config.toml
d_expert = 80
hidden_act = "swiglu"
balance_bias = false
init_std_router = 0.017
num_attention_heads = 5
norm_eps = 1e-05
tie_word_embeddings = false
weight_decay = 0.0
warmup_steps = 469
dataset = "wikipedia_en"
Below are experts of layer 5 (counted from 0) of a mixture-of-experts language model. Rows are named router (the router's row for the expert), gate (a neuron's input weights, with its number), up (a neuron's input weights, with its number), down (a neuron's output weights, with its number) and show model dimensions 0-159. Each number is 50 + 12 x the weight over its row's rms, rounded and kept within 0 to 99.
After each expert's rows: a language model's description of what the expert responds to. This comes from a sample of Wikipedia text that the model never trained on.

# expert 29
router:39 69 70 36 46 65 47 42 81 31 44 53 65 58 52 50 55 56 36 61 35 48 85 27 50 47 35 62 49 65 41 50 54 53 62 37 31 46 46 56 64 61 56 20 49 53 35 51 52 42 57 36 42 44 56 57 59 66 54 76 55 55 38 58 63 52 51 36 32 51 52 37 61 58 26 40 58 56 55 58 49 74 52 61 54 44 47 52 60 41 53 48 51 47 44 33 68 57 37 23 78 46 35 34 49 51 46 55 32 65 54 59 59 70 54 49 45 41 52 38 32 22 43 53 67 41 40 52 55 43 35 60 39 48 73 49 42 65 55 63 41 51 53 40 63 65 71 44 60 48 48 66 67 29 37 60 52 41 44 41
gate0:58 59 55 66 65 45 35 38 69 70 25 54 68 48 36 38 17 43 27 52 43 53 48 46 67 28 44 30 52 46 53 48 45 44 48 39 28 68 49 50 49 37 46 64 61 67 44 65 43 42 45 68 42 47 64 52 34 47 35 66 50 59 55 38 41 43 43 57 59 44 47 60 45 47 46 44 62 50 62 32 61 53 54 52 34 61 40 47 66 48 47 67 43 47 60 47 44 48 41 40 73 51 54 28 46 21 64 59 32 62 55 54 44 37 57 56 71 64 67 49 57 35 45 36 57 36 48 41 41 38 69 49 46 34 64 50 63 56 58 61 27 51 35 50 67 49 32 56 48 46 55 64 52 43 65 83 44 17 51 45
up0:54 39 60 66 42 54 23 53 53 70 57 65 59 36 42 55 68 44 52 33 45 45 56 76 68 55 60 55 56 49 59 52 69 31 35 40 44 52 58 61 33 50 59 43 71 61 64 61 44 55 22 53 68 48 58 40 38 66 41 41 56 50 44 45 38 50 39 48 49 53 55 49 30 40 44 62 59 27 54 53 44 68 40 33 58 47 49 52 44 57 61 54 57 57 44 48 35 52 54 50 37 38 45 61 50 41 49 22 23 66 30 43 33 36 62 32 36 47 12 56 59 59 63 45 43 54 42 49 41 55 44 55 66 56 50 49 84 60 40 81 62 49 43 39 54 46 34 63 56 52 66 52 62 54 45 49 64 58 36 74
down0:40 63 55 47 50 46 48 33 52 53 52 59 37 44 43 64 59 70 39 55 45 41 41 46 50 60 57 40 56 45 67 39 65 60 47 28 57 62 48 50 63 43 35 49 49 36 60 64 30 75 54 42 54 41 47 40 45 40 37 57 33 39 63 54 67 51 68 45 57 55 25 51 80 62 48 37 46 38 44 66 34 48 62 23 27 43 50 65 56 42 47 48 51 49 47 37 49 76 22 57 40 57 65 49 43 64 55 52 43 71 77 42 43 65 46 53 46 52 31 38 53 35 75 58 39 35 47 41 53 32 57 37 66 41 62 46 69 58 52 54 50 48 69 34 50 24 71 38 54 36 71 58 51 56 56 67 37 33 61 37
Description: Middle pieces like ce, est, ul, le inside verbs and nouns, plus prefixes pro, con, en: succeeded, accepted, investment.

# expert 21
router:42 40 56 54 61 50 40 52 48 73 64 51 46 50 52 44 54 28 64 42 58 51 38 51 66 60 54 68 64 46 55 43 38 48 41 37 48 56 53 55 58 63 50 62 51 58 37 46 66 44 68 61 71 48 38 42 46 52 52 47 77 42 49 66 51 49 66 40 31 60 29 31 70 65 44 55 65 75 59 63 59 48 48 68 41 27 64 39 53 75 51 45 48 62 74 56 30 49 47 51 44 50 52 70 59 46 23 46 33 40 71 39 55 42 43 38 49 33 40 57 39 71 47 72 30 74 52 54 59 68 43 50 71 70 32 47 56 27 46 41 53 54 53 32 68 43 51 34 47 50 41 39 47 63 56 61 75 54 52 65
gate0:38 54 39 57 49 53 38 67 75 47 47 39 62 28 65 48 69 57 54 67 37 48 44 57 57 46 53 58 58 50 36 56 51 22 52 42 44 31 38 40 52 57 32 53 41 52 53 36 59 55 61 68 39 38 55 35 44 64 45 50 29 47 62 50 52 42 47 48 36 35 34 52 28 27 60 63 52 47 44 47 55 41 52 40 58 34 55 48 33 37 50 30 40 41 25 39 68 75 47 24 46 44 51 57 69 55 47 72 40 70 64 56 43 36 33 44 56 51 69 63 38 32 43 48 49 37 60 66 56 59 45 52 21 58 47 63 62 64 56 41 30 62 30 50 62 44 42 42 52 53 33 59 21 67 45 31 53 42 52 66
up0:35 52 52 40 51 71 58 37 53 42 51 51 50 46 47 52 37 57 53 30 71 72 49 50 74 51 32 50 50 39 51 59 51 22 48 30 67 43 60 52 47 50 42 45 50 47 38 43 58 68 27 47 34 16 43 41 57 41 41 34 37 67 44 40 61 53 60 41 61 43 45 77 54 64 53 40 36 43 51 63 22 45 56 42 36 79 49 44 53 38 45 30 44 66 48 36 52 25 39 44 39 70 41 52 67 52 44 68 35 57 57 50 41 56 46 39 69 40 31 49 57 31 64 62 39 43 44 53 38 48 46 40 45 61 39 63 37 56 54 37 44 62 78 32 52 42 46 52 49 21 41 74 43 53 63 61 51 52 50 56
down0:59 45 32 56 29 57 44 45 42 49 45 64 34 54 53 45 55 73 56 43 54 65 33 50 47 57 54 34 38 38 63 40 25 63 40 55 30 65 52 44 56 50 35 53 53 65 53 63 30 53 66 80 53 48 52 40 60 46 40 42 58 36 67 59 46 41 64 67 48 56 41 49 52 50 63 64 81 50 29 49 51 56 68 45 61 67 67 66 42 48 55 51 50 34 60 66 62 60 42 39 51 50 43 17 70 58 45 54 56 20 43 30 51 53 64 26 43 51 47 61 40 61 57 19 43 40 39 76 60 38 44 66 43 66 61 40 59 59 56 60 39 54 51 60 56 43 36 42 70 53 66 32 59 53 39 60 49 53 50 40
Description: Middle syllable pieces of foreign names and places, like in, an, il, el, as in Jabouille, Virginia, Nouvelle, Nouakchott.

# expert 62
router:54 54 66 30 61 72 43 72 42 51 55 72 62 78 45 45 60 59 66 44 64 37 32 50 39 46 61 37 61 58 62 33 58 54 36 42 43 43 62 62 49 51 43 71 63 49 59 39 42 80 25 51 52 46 47 33 45 42 62 40 45 67 69 41 51 64 71 39 69 39 37 58 54 39 46 80 50 54 75 44 63 46 44 47 33 45 57 38 48 38 39 53 47 49 41 62 25 48 57 73 45 55 69 50 43 40 41 50 34 33 59 42 40 50 52 48 54 33 58 65 46 79 38 72 50 64 48 52 49 52 50 40 41 53 41 57 42 34 58 57 48 34 41 50 51 42 43 30 39 53 52 56 59 60 42 69 49 73 73 53
gate0:55 47 48 50 36 47 50 66 37 39 38 49 42 32 34 50 65 26 52 49 59 51 38 54 48 51 53 42 68 42 65 40 42 45 25 60 22 44 43 35 67 28 42 50 40 30 43 35 48 31 51 43 52 46 32 57 48 53 52 51 53 47 47 48 44 57 32 40 48 69 43 39 40 64 45 45 65 43 39 82 41 62 54 44 45 57 46 44 47 59 51 63 33 34 76 39 60 67 62 55 54 62 55 39 38 51 44 33 43 61 46 50 70 55 49 57 42 30 57 24 60 61 24 65 50 49 36 48 35 39 37 59 23 50 71 34 42 59 29 55 60 46 55 61 61 37 65 75 29 51 59 70 61 50 47 57 40 68 63 57
up0:60 63 47 50 61 41 62 37 48 52 59 51 53 52 63 34 49 59 49 61 72 53 48 48 56 41 48 43 64 43 28 55 60 54 46 55 40 34 48 48 55 34 38 49 52 60 30 48 15 64 46 46 49 59 39 58 33 31 41 40 25 58 33 51 42 41 57 45 43 36 45 66 40 73 30 48 43 47 37 36 48 49 45 52 66 57 42 49 69 38 72 68 57 46 74 51 40 60 34 41 45 31 51 40 68 70 58 87 61 24 61 27 30 39 66 59 39 46 48 61 51 49 51 53 56 37 52 79 64 53 58 40 46 58 53 66 68 36 46 33 53 54 59 67 53 43 26 51 55 29 34 60 45 63 59 48 46 41 47 55
down0:44 53 38 72 41 58 30 60 54 34 53 67 57 54 65 58 47 42 55 47 68 45 44 29 56 42 73 40 36 55 72 62 56 33 46 59 45 41 48 50 61 39 56 73 47 69 31 65 47 60 46 60 51 41 40 63 57 38 64 52 46 53 45 67 76 39 52 40 46 62 56 47 30 51 48 35 39 38 56 51 51 48 65 49 44 34 38 60 55 16 60 49 44 35 48 53 42 64 32 43 41 42 44 43 65 67 54 41 40 41 47 58 36 55 56 84 47 67 48 72 67 43 48 52 45 53 56 52 23 39 31 33 59 48 49 28 45 61 62 56 46 48 36 64 53 73 54 61 55 63 69 23 47 38 46 39 72 39 66 57
Description: Syllable pieces inside Japanese, South Asian, Arabic and Turkic names, such as Miy-uk-i, Katsu-h-iro, Moh-am-med, Thir-un-ayinaar.

# expert 44
router:57 59 49 62 51 56 53 48 54 34 25 52 66 46 59 38 50 60 50 37 47 60 51 39 36 66 42 31 41 63 45 53 30 51 27 38 34 58 46 53 40 50 62 46 37 63 46 58 71 28 61 41 48 51 41 64 36 46 39 56 49 36 43 72 37 42 61 58 33 49 50 59 58 61 45 34 27 43 51 10 42 42 63 48 64 50 55 41 34 54 63 40 30 42 44 55 64 34 65 36 35 64 48 37 44 49 38 71 72 56 57 51 59 35 70 27 59 54 80 58 39 41 41 69 56 58 55 50 71 50 53 41 71 38 37 48 42 63 32 46 58 55 47 63 52 77 55 49 54 61 70 56 58 43 40 58 38 68 57 47
gate1:44 66 35 22 55 58 55 58 62 54 45 40 37 58 60 49 63 35 46 55 33 57 46 56 53 55 43 43 57 29 50 54 65 60 36 39 43 54 62 40 35 45 54 28 56 21 35 59 64 41 52 71 57 61 42 63 44 67 59 66 39 55 53 81 70 67 58 38 65 65 71 69 45 60 48 48 25 45 60 47 53 65 27 46 48 43 41 56 55 57 53 51 57 47 59 53 61 75 57 46 57 45 30 69 74 53 62 33 46 49 31 59 44 69 75 62 55 38 50 41 62 34 44 59 54 38 50 49 59 66 38 51 52 36 34 46 51 50 68 52 62 41 61 63 33 45 60 64 61 28 44 57 69 37 48 52 40 42 29 39
up1:70 61 64 52 58 44 57 62 40 53 39 45 48 52 69 51 74 55 52 62 34 52 45 41 45 59 69 58 50 32 65 47 60 50 44 51 57 62 65 33 34 34 60 61 42 50 56 45 59 40 40 51 69 65 42 50 46 57 16 55 62 47 32 68 62 60 47 47 49 64 55 49 51 43 51 44 32 51 49 47 50 26 57 52 42 31 72 32 43 50 64 46 59 56 67 53 64 76 61 33 57 51 43 41 58 39 58 49 53 59 45 62 61 57 42 38 53 37 47 34 49 76 61 37 51 39 58 60 59 56 40 35 49 77 34 52 57 48 56 45 58 43 46 42 22 52 66 56 47 10 43 44 53 47 42 30 42 33 55 09
down1:58 40 59 32 48 51 43 42 63 23 50 59 47 41 48 57 46 60 50 66 37 28 62 69 42 57 41 65 45 68 51 51 47 44 59 59 71 54 71 52 37 46 83 36 61 46 62 38 50 58 29 54 46 12 46 52 58 58 60 59 35 45 54 49 50 59 54 45 63 73 49 75 54 42 59 48 62 50 43 57 66 51 61 57 67 40 45 37 42 60 45 61 21 21 50 65 35 35 48 52 28 33 34 28 48 46 73 53 56 61 52 58 37 42 64 53 58 54 47 52 39 61 48 46 53 22 46 60 36 47 46 55 49 58 48 37 58 35 58 21 31 42 34 42 46 53 58 62 55 43 37 56 50 46 53 41 41 70 54 35
Description: Final pieces completing a word, often the letter e, such as fortun-e, employ-e-es, Est-ate, serv-ice, remedi-ation.

# expert 43
router:58 48 36 37 55 41 63 64 42 49 55 56 42 27 58 60 45 37 45 63 70 29 32 71 55 44 64 62 32 39 53 34 47 53 55 54 42 31 68 51 50 48 58 62 62 44 59 50 27 44 55 62 50 44 38 46 57 63 51 32 52 62 54 47 35 50 50 39 49 40 37 65 32 55 33 48 61 54 48 58 55 29 49 42 35 51 48 68 51 63 53 51 47 49 69 41 52 40 41 32 46 38 48 68 46 44 51 43 49 38 28 52 39 72 63 58 37 51 36 75 42 49 27 58 39 58 78 74 44 50 57 62 40 50 52 45 67 29 76 27 27 27 30 51 43 38 43 43 47 64 62 62 43 45 58 35 52 39 43 82
gate0:58 47 53 66 54 41 37 55 65 24 65 58 34 34 54 57 60 43 71 68 38 59 58 36 66 45 33 50 59 47 68 76 52 35 61 28 53 30 44 53 38 32 40 41 51 48 49 56 49 46 35 57 35 42 58 44 59 45 20 46 38 50 38 40 34 62 40 51 68 41 62 60 38 68 61 33 65 46 28 60 34 50 41 45 51 62 44 57 47 38 43 30 45 30 63 59 78 49 53 23 59 47 51 50 48 49 53 37 62 46 50 69 46 60 52 64 32 43 52 54 59 30 57 53 67 51 45 43 65 37 41 39 76 43 53 48 59 50 48 44 29 60 66 46 50 63 52 46 56 63 70 52 40 42 73 33 33 47 69 32
up0:46 43 66 40 29 59 31 39 36 46 45 41 71 56 57 37 47 45 47 46 64 41 46 57 44 49 42 54 68 43 51 49 48 55 48 52 32 46 52 46 47 74 79 55 67 40 41 63 42 53 66 45 45 50 61 73 38 57 61 69 50 42 63 41 44 38 52 44 35 46 62 37 64 43 49 65 50 64 77 78 50 55 58 47 43 60 40 54 44 56 59 48 41 57 50 38 49 04 33 62 43 44 43 58 58 40 50 53 53 49 52 75 50 65 50 37 55 71 39 55 55 64 41 50 46 44 65 44 48 65 44 68 20 52 50 27 31 42 45 46 58 38 53 48 23 43 26 70 39 41 34 47 55 63 40 29 63 70 41 47
down0:43 48 42 44 42 34 63 63 56 42 56 36 55 39 32 43 54 50 32 59 52 32 25 62 50 42 27 47 59 36 48 40 56 47 57 32 16 40 53 37 40 43 39 59 40 51 63 08 52 66 62 78 59 45 49 47 47 59 41 58 51 37 49 28 40 45 54 46 38 36 39 31 37 42 59 45 55 40 39 63 54 57 32 45 45 53 50 45 39 56 47 55 38 59 79 45 38 44 67 51 57 55 67 43 23 32 41 44 41 54 61 59 47 43 49 57 52 46 51 45 54 33 49 28 30 66 42 36 54 47 42 49 24 56 43 42 32 46 70 45 22 65 23 51 59 58 58 52 65 47 43 43 53 56 47 65 72 47 56 53
Description: The letter z and bytes of accented letters, as in Time zone, Peña, Dezmond, plus capitals in taxonomic lists and table codes.

# expert 48
router:33 54 60 71 72 76 44 73 47 65 30 49 43 83 68 55 50 43 42 48 55 30 57 39 47 48 28 61 41 62 49 46 75 59 53 51 39 54 44 71 52 63 33 27 33 49 57 42 50 51 37 44 38 48 38 44 49 45 51 48 33 45 47 42 54 51 49 47 54 59 48 36 70 39 47 50 57 23 56 59 39 69 56 37 48 42 59 65 49 41 62 48 57 71 51 26 50 55 25 65 57 56 37 39 65 55 50 44 44 48 38 43 39 50 36 74 56 66 48 39 71 46 46 35 62 59 52 34 34 39 32 40 36 43 41 24 53 39 53 65 65 58 37 35 38 54 49 67 58 46 56 39 55 40 32 33 40 48 68 59
gate0:65 49 43 43 44 49 61 67 53 55 42 53 65 58 68 41 35 70 61 48 65 51 28 48 45 59 42 62 56 53 46 41 55 29 59 52 29 59 61 52 29 50 25 61 41 44 52 42 45 59 51 54 46 70 48 54 29 46 65 44 26 56 43 55 34 59 39 42 41 36 54 56 46 60 70 56 31 63 78 73 64 60 35 33 44 63 29 58 58 43 32 49 44 62 59 48 65 72 45 51 30 58 45 68 52 85 71 60 54 44 41 55 50 31 55 60 76 63 56 49 72 65 53 59 59 34 41 39 59 42 54 62 49 48 37 59 64 62 55 41 63 58 63 38 56 51 70 45 42 40 64 55 53 59 37 30 65 53 41 53
up0:36 47 68 44 57 62 59 52 45 30 35 56 74 54 47 40 78 62 39 40 61 40 37 47 50 53 49 65 59 53 26 48 47 40 59 29 41 40 35 51 42 72 57 47 38 13 34 47 65 54 52 72 57 48 46 54 29 49 37 23 50 50 53 52 54 54 53 46 35 62 71 45 64 37 42 45 44 38 55 53 60 74 41 47 44 52 51 64 61 45 63 39 47 24 57 46 66 49 53 31 46 20 58 42 57 63 47 52 46 37 52 48 36 68 53 50 63 50 40 44 53 37 32 44 67 52 47 55 43 60 78 47 57 62 35 31 54 61 43 39 52 17 54 44 58 61 62 33 38 44 51 34 46 65 27 37 46 44 53 42
down0:46 60 55 52 64 51 39 55 44 22 48 37 62 41 72 68 43 76 45 64 47 58 38 49 33 50 36 52 59 38 67 31 44 53 63 46 44 51 48 50 57 53 56 53 51 47 55 58 59 79 57 55 66 53 49 30 59 52 57 56 32 44 48 62 58 62 39 57 53 64 63 47 58 54 56 64 57 48 23 57 42 33 48 47 32 58 41 50 31 54 67 62 49 50 40 38 83 46 34 59 57 80 42 60 33 37 49 51 29 73 48 70 55 50 53 47 55 57 46 50 51 53 70 58 56 44 37 31 41 50 40 71 52 55 65 42 61 59 66 43 17 37 70 49 41 39 68 66 39 46 33 41 23 33 39 52 62 45 43 45
Description: First piece of a word split into parts, often a verb or adverb after was, is, has been, as in sh-own, att-ended, per-formed.

# expert 16
router:51 29 63 43 49 71 60 51 61 48 62 55 78 40 35 39 44 35 28 55 47 44 40 37 42 66 65 62 33 39 48 51 43 62 25 44 48 53 71 50 32 60 48 43 77 50 50 52 41 66 32 63 55 51 47 43 55 65 54 35 69 52 54 47 51 56 59 48 44 39 53 46 60 59 49 76 45 61 49 40 26 43 41 53 53 42 52 25 55 38 29 35 53 70 52 55 42 53 56 58 58 65 69 51 44 38 40 56 31 52 41 45 39 62 42 26 50 27 45 49 74 69 42 50 37 84 33 55 56 57 56 44 43 68 49 48 45 45 31 59 55 63 50 34 63 45 47 30 57 36 51 33 53 41 55 85 50 52 51 42
gate9:66 62 65 75 61 64 34 49 53 68 31 52 48 68 40 56 52 38 69 37 43 47 47 33 52 50 54 71 53 38 39 56 55 53 56 31 26 66 52 70 51 43 66 40 44 49 65 53 56 30 38 43 37 59 59 75 49 55 50 58 36 43 51 55 49 54 33 24 61 56 56 34 49 34 50 62 76 55 53 58 80 54 52 54 56 37 39 61 42 56 65 43 55 42 48 52 57 43 25 51 52 60 32 54 45 48 55 75 69 41 53 42 55 63 56 61 55 96 38 72 60 48 51 44 70 39 49 46 52 44 41 55 56 47 35 44 57 54 39 56 30 39 51 39 32 53 46 51 63 69 53 65 48 64 34 60 53 63 37 43
up9:54 41 52 26 56 44 41 57 53 41 62 52 35 27 56 66 44 59 52 68 62 36 46 52 53 48 20 34 79 52 57 28 37 48 19 41 46 55 50 69 59 43 61 48 32 52 29 61 53 30 59 48 54 63 31 59 35 49 48 61 75 56 57 48 55 41 53 34 42 49 51 43 54 41 31 63 61 61 70 52 58 50 50 45 33 58 41 33 51 47 77 61 73 73 28 41 45 36 50 59 44 60 63 46 42 41 29 56 44 62 51 60 43 42 63 59 42 44 42 54 34 53 42 79 51 30 56 52 41 43 47 30 42 56 53 45 53 40 71 45 61 41 43 59 53 44 61 52 48 59 35 41 40 75 55 56 64 73 63 47
down9:26 38 41 37 46 52 43 58 63 42 48 65 43 71 54 45 59 42 39 30 54 68 67 41 52 50 30 71 46 34 54 41 35 39 50 51 48 32 48 47 64 55 65 40 47 43 55 50 52 45 48 47 53 75 22 51 42 38 34 51 47 40 43 32 51 50 45 48 44 45 71 40 59 25 41 51 56 43 61 61 38 39 52 30 36 57 34 41 72 45 61 39 41 72 59 41 50 54 48 61 31 57 48 49 24 57 36 49 63 41 43 53 48 66 17 52 68 70 42 52 63 52 51 60 51 63 58 64 34 36 65 60 39 44 33 42 57 24 32 47 48 58 52 49 52 52 74 24 38 64 41 59 41 57 69 70 43 66 53 41
Description: Inner pieces of personal and place names, especially d, ar, k, and, as in Jag|d|ish, King|d|om, John|son, Orth|od|ox.

# expert 49
router:42 40 40 48 43 38 23 55 54 49 60 55 39 36 54 34 38 46 48 67 42 49 55 63 68 51 47 52 58 28 53 61 46 41 56 43 32 45 52 70 44 50 25 55 60 73 32 52 52 38 44 32 46 45 64 76 61 47 52 65 45 64 41 49 29 55 51 59 56 49 68 48 56 57 54 39 45 55 66 56 58 50 40 64 43 69 54 65 37 34 61 36 69 63 26 43 69 47 63 57 59 56 61 72 47 42 70 38 72 86 52 44 46 55 35 56 32 65 46 49 63 69 76 43 54 45 49 33 65 51 44 43 31 36 55 44 61 53 40 46 43 61 44 50 32 46 68 71 61 56 48 30 55 55 57 42 56 62 67 73
gate0:31 49 70 40 54 60 72 67 46 36 63 42 56 36 63 37 41 61 43 35 58 60 42 57 52 61 65 35 25 63 50 41 28 69 42 43 49 62 51 44 46 44 78 52 46 55 30 34 70 69 48 70 54 59 34 38 50 56 39 53 41 51 35 51 44 60 45 56 32 44 31 55 63 56 47 50 32 54 59 45 45 42 39 57 56 43 52 54 50 51 54 71 41 44 65 42 52 69 51 45 41 42 61 52 52 51 63 59 46 32 38 64 69 50 57 46 54 57 65 52 55 48 61 28 53 90 55 54 36 49 53 75 37 49 47 45 42 38 36 49 53 53 27 51 41 60 38 58 33 46 69 42 30 27 48 40 32 54 74 21
up0:34 62 55 36 60 48 49 65 36 60 60 58 78 59 48 34 37 65 56 61 42 66 45 48 64 21 77 64 34 51 60 67 46 46 46 46 49 67 60 34 63 67 58 43 38 38 41 32 55 76 40 56 51 57 39 67 71 69 54 49 61 60 48 61 49 69 58 71 59 38 37 45 55 53 66 29 44 36 39 40 50 67 50 40 59 35 34 48 35 54 67 68 61 56 52 33 53 71 59 41 38 63 25 50 45 51 73 52 61 57 56 36 51 49 58 53 44 44 63 50 60 45 69 37 49 69 66 63 38 72 58 59 39 56 48 40 51 51 44 66 42 51 44 38 31 45 70 58 47 58 41 50 48 46 60 38 30 58 65 51
down0:36 44 42 51 48 47 47 32 60 67 69 51 21 62 60 66 44 50 49 41 51 58 44 58 49 64 49 35 61 50 60 51 32 35 50 44 43 45 46 65 34 26 66 67 52 58 46 53 33 35 44 25 54 49 69 36 58 40 49 47 42 52 33 59 69 60 79 64 46 31 36 42 48 43 57 24 70 64 51 42 29 35 45 40 66 57 45 57 63 32 42 65 32 43 63 63 48 36 43 60 49 50 56 53 60 42 55 29 35 77 49 55 37 40 33 43 46 51 29 40 54 45 53 48 56 51 42 36 50 32 23 66 62 34 36 51 63 37 65 50 45 50 20 43 39 58 49 52 70 56 57 48 53 64 39 51 61 44 46 36
Description: Single initial consonants starting capitalized words in names and teams, as in Buffalo Sabres, New Orleans Saints, High School.

# expert 3
router:73 63 35 61 65 27 71 49 29 28 62 65 32 41 51 24 54 38 49 54 52 56 55 69 41 50 43 68 49 41 52 59 56 34 54 36 56 58 48 41 56 35 59 38 29 28 48 40 39 53 66 35 55 64 55 44 40 34 37 37 39 48 41 49 30 32 74 53 54 54 58 49 33 55 64 57 70 38 43 46 39 44 35 32 34 52 54 46 31 50 67 38 54 46 54 65 40 59 45 56 39 51 41 69 50 53 61 57 38 39 49 31 60 71 61 49 52 40 41 53 38 68 57 42 50 28 62 51 53 59 38 45 38 63 71 67 43 17 55 48 48 55 41 34 41 49 53 53 56 74 43 68 52 57 61 29 45 63 39 62
gate0:53 57 42 54 40 36 56 44 49 62 44 61 54 31 60 59 47 42 62 28 52 50 64 67 60 56 45 54 51 60 47 51 33 86 66 46 60 53 71 51 64 57 48 49 38 56 42 66 56 43 83 42 59 51 54 54 47 41 62 57 36 05 31 40 70 44 67 50 52 70 41 55 46 55 35 60 37 46 65 43 69 61 44 41 41 52 61 46 46 74 51 49 55 54 45 60 30 46 41 59 48 43 70 42 45 52 29 59 38 41 55 53 34 53 58 42 38 43 49 58 43 69 49 32 64 45 50 58 46 56 74 46 44 36 71 59 55 46 41 55 26 47 64 57 55 37 41 60 65 63 63 50 76 27 56 52 77 54 34 45
up0:48 42 62 64 57 33 49 33 30 59 78 43 39 53 45 48 42 54 43 58 53 53 61 25 44 49 51 41 46 62 59 53 42 60 36 72 58 45 47 54 63 71 59 36 60 52 61 62 57 66 51 59 53 58 87 38 41 29 55 69 46 46 57 48 33 34 81 38 52 42 42 50 45 61 49 45 41 60 86 54 41 46 40 51 41 70 53 45 59 65 61 42 59 54 43 50 48 33 53 38 37 63 47 39 66 50 55 83 44 59 65 30 45 52 60 39 42 42 48 57 45 64 67 53 55 66 34 47 65 52 45 41 50 48 41 59 48 46 53 64 64 45 40 49 77 35 37 42 21 41 63 67 41 37 57 42 57 54 41 25
down0:32 75 40 79 50 67 48 67 46 39 35 57 55 48 51 54 58 45 55 52 44 64 48 53 45 78 65 40 61 63 66 58 42 20 43 56 43 66 54 54 44 50 61 35 38 47 42 49 52 71 57 50 55 47 43 59 54 60 58 53 42 65 41 53 56 50 38 52 46 43 56 60 49 29 37 34 53 88 58 60 56 64 45 37 40 42 56 54 42 61 45 49 51 43 67 72 34 36 53 37 68 45 55 48 59 41 50 36 59 77 37 53 45 32 58 51 38 45 37 66 31 57 34 39 48 41 81 59 56 28 28 46 53 38 32 48 66 55 69 24 60 48 57 50 48 62 38 60 63 43 45 26 40 56 47 32 37 62 55 51
Description: Digit tokens inside numbers, especially mid-number after a hyphen or dash in ISBNs, scores, times, highway names, such as 0-521-8, I-476, 1-1.

# expert 28
router:48 53 34 45 67 49 53 24 26 47 40 54 34 45 59 51 51 43 44 53 40 51 49 39 53 38 41 54 56 78 55 54 42 44 81 54 72 47 59 54 59 38 42 37 43 62 47 33 36 33 51 53 32 67 62 43 55 41 55 62 45 47 52 24 44 58 41 42 66 58 61 53 56 56 35 58 33 54 35 47 56 34 48 53 49 67 54 63 55 47 63 74 61 50 58 56 56 30 45 47 59 59 29 64 24 68 42 70 71 56 39 61 37 57 57 73 46 22 32 37 45 55 60 71 65 61 57 35 55 49 44 52 49 53 78 38 55 49 46 78 51 31 37 58 52 47 63 59 60 63 39 45 57 62 62 72 54 62 55 34
gate0:41 47 50 47 49 12 37 65 29 51 69 54 44 57 52 47 61 54 58 44 50 52 46 51 52 69 73 70 62 52 74 38 44 65 52 70 47 55 43 38 53 71 47 53 56 55 24 58 63 50 43 63 37 20 40 58 48 60 45 43 46 49 68 30 37 57 49 57 67 47 49 54 40 44 35 49 46 56 37 40 31 55 31 37 48 30 49 35 54 46 61 60 55 28 70 51 41 51 61 62 62 45 36 48 63 45 37 56 34 67 73 48 60 60 38 72 52 52 47 49 47 33 45 73 57 54 86 58 56 67 43 41 50 57 55 71 64 45 60 46 43 49 44 34 46 55 61 75 28 59 37 42 44 48 47 60 62 48 52 41
up0:50 45 56 38 63 72 52 42 29 62 70 31 57 29 27 66 67 47 62 38 45 59 43 35 60 68 48 46 43 67 57 57 42 72 40 44 49 50 58 61 52 42 62 45 58 43 51 45 60 43 51 55 49 38 53 66 46 52 46 49 64 52 70 65 45 45 58 43 65 20 40 65 54 50 44 48 56 68 60 33 57 44 32 51 77 36 49 36 58 46 39 52 42 34 42 54 47 35 60 37 66 42 36 42 53 46 59 46 43 75 49 55 57 41 55 38 41 67 70 66 46 32 41 49 37 58 42 41 38 58 48 72 69 49 54 41 64 26 69 49 51 30 56 36 53 74 32 61 52 34 48 59 45 36 46 58 37 16 37 69
down0:59 41 60 40 43 51 36 59 48 54 41 42 39 53 51 49 53 38 45 73 51 51 44 83 55 22 58 50 52 61 56 60 60 41 55 61 53 48 48 58 61 63 45 59 46 35 62 79 60 48 53 60 52 34 43 24 57 55 69 42 46 69 48 44 40 49 66 42 57 52 65 43 26 38 69 45 75 58 39 58 54 49 39 66 50 55 26 60 57 59 49 39 40 36 28 49 32 56 58 59 24 51 60 65 53 43 41 69 60 42 69 62 40 46 63 59 55 48 36 76 45 56 45 33 42 47 29 71 65 64 49 80 56 41 50 51 58 62 30 45 44 46 57 35 39 28 45 41 50 51 53 58 57 61 41 62 63 75 46 28
Description: Digits and spaces inside dates and numbers, especially the last digit of years after 19 or 20, as in 194|4, 198|4, August 13.